Weights of a small mixture-of-experts language model, trained from scratch on English Wikipedia.
Size: width 192, vocabulary 2048, 14.1M parameters.
Experts: 96 experts in each of 4 layers, 64 GELU neurons an expert, 2 picks a token, a sigmoid router, 24 empty slots to pick.
Below are experts of layer 4 (counted from 0) of a mixture-of-experts language model. Rows are named router (the router's row for the expert) and show model dimensions 128-191. Each number is 500 + 50 x the weight over its row's rms, rounded and kept within 0 to 999. Numbers have three digits each.
After each expert's rows: a language model's description of what the expert responds to; "gets" lists some tokens that make up at least twice as much of what it gets as of all text. This comes from a sample of Wikipedia text that the model never trained on. Tokens count by the router's weight.

# expert 9
router:536523538507483547495466441492464525562612490503405504594529541474427568545489432436429501530448460517460523454574496432434491621589442441493528519526456517511516539576475517470499487495513506
Description: Al and leg fragments
gets: "al", " Al", "leg", " his", " Christ", " All"

# expert 62
router:511513502520524484574426420584582464448597538522388473523576387511497554509431518501495461430396483433470427547538520476453374595502402496534498458495484525488421529473574554579543523499529597
Description: ri and ni pieces
gets: "ri", "ni", "tri", "equ", "fin", ","

# expert 25
router:516393624504537485514501462473441436507522512517499508461484514453464522543546451445470416545485483570448452534492529506510525586581446388477456505407493516601470545581595561457609491465552455
Description: O and comp word starts
gets: " O", " comp", "O", " Pe", "emb", " |"

# expert 59
router:532532611546540478538458514503471458533566465536466527514536504484425599542403508494524412434473429459476525534592518551434544585452455450464525413481485525483548490508546561477507553475507534
Description: lo pieces and punctuation
gets: "lo", "ult", "-", " De", " Lo", " |"

# expert 21
router:478455613483475451493522484567571411532582503520482440542510488554456594492413482417561449574476459569477439511648523518454470455520540466564507487386591438517470508577508631557462485438533496
Description: Mid-word in/u pieces
gets: "u", "in", "a", "our", "lin", "au"

# expert 52
router:506523533505432499423447459451536619589517501516525484481472520429451534478492469529518506507519506555476491568558456511445447403533520472497430500456545496465423472649455489521559418490511577
Description: Nationality words, gu/cu
gets: "ish", "gu", "cu", "ian", "ru", "har"

# expert 40
router:487476462531531514516548460568528436502542575542399473550541471470488545516406529446407401480581560546478399526546499394442485516500463504506464454521473570493519520547482534539431510445523551
Description: Pieces ra and ia
gets: "ra", "ia", "ies", " Ra", "ers", "ations"

# expert 10
router:521487524529586449508423504523478557475477534571425501543559474511459530496533476420429450528448514484470520539565505534518516491456457466539503504487562488477451534504474593478485536403585461
Description: Mid-word t, initial c/ch
gets: "t", " c", " C", " ch", " Ch", " T"

# expert 22
router:513453557566541416525482510575524569619472501577454510500453476398443503508476474450519441546395523563501447459517545520485435453414408498473513465385429574478456484553554536461459516408544480
Description: Syllable on, table spaces
gets: "on", " ", " T", " named", " 1", "F"

# expert 8
router:539434478592464542544509380581474507517533438510459483630587522455544512562559485437528548489405474482456522497525592482501559562516452447500522491505442570498448542530533509491512514435581547
Description: Mid-word op/ph/hy pieces
gets: "op", "ph", "ip", "hy", "oc", " cl"

# expert 1
router:523533490546550454447502467584536585570554499523436421470477595461500517522524442443455441480487471552402492541462394462434528444488482462490418473454480589587501478541461496448561494551590481
Description: B-syllable word pieces
gets: "b", "ba", " Mar", "van", " Bar", " Ba"

# expert 19
router:513474575526505476488431475553523496537504341594478513504484597482508519484551471436468478498508475538480515538532441596443487583469550465523458551549527580527407501502470532481537474479492503
Description: th and ce pieces
gets: "th", "ce", " me", " mi", " both", "–1"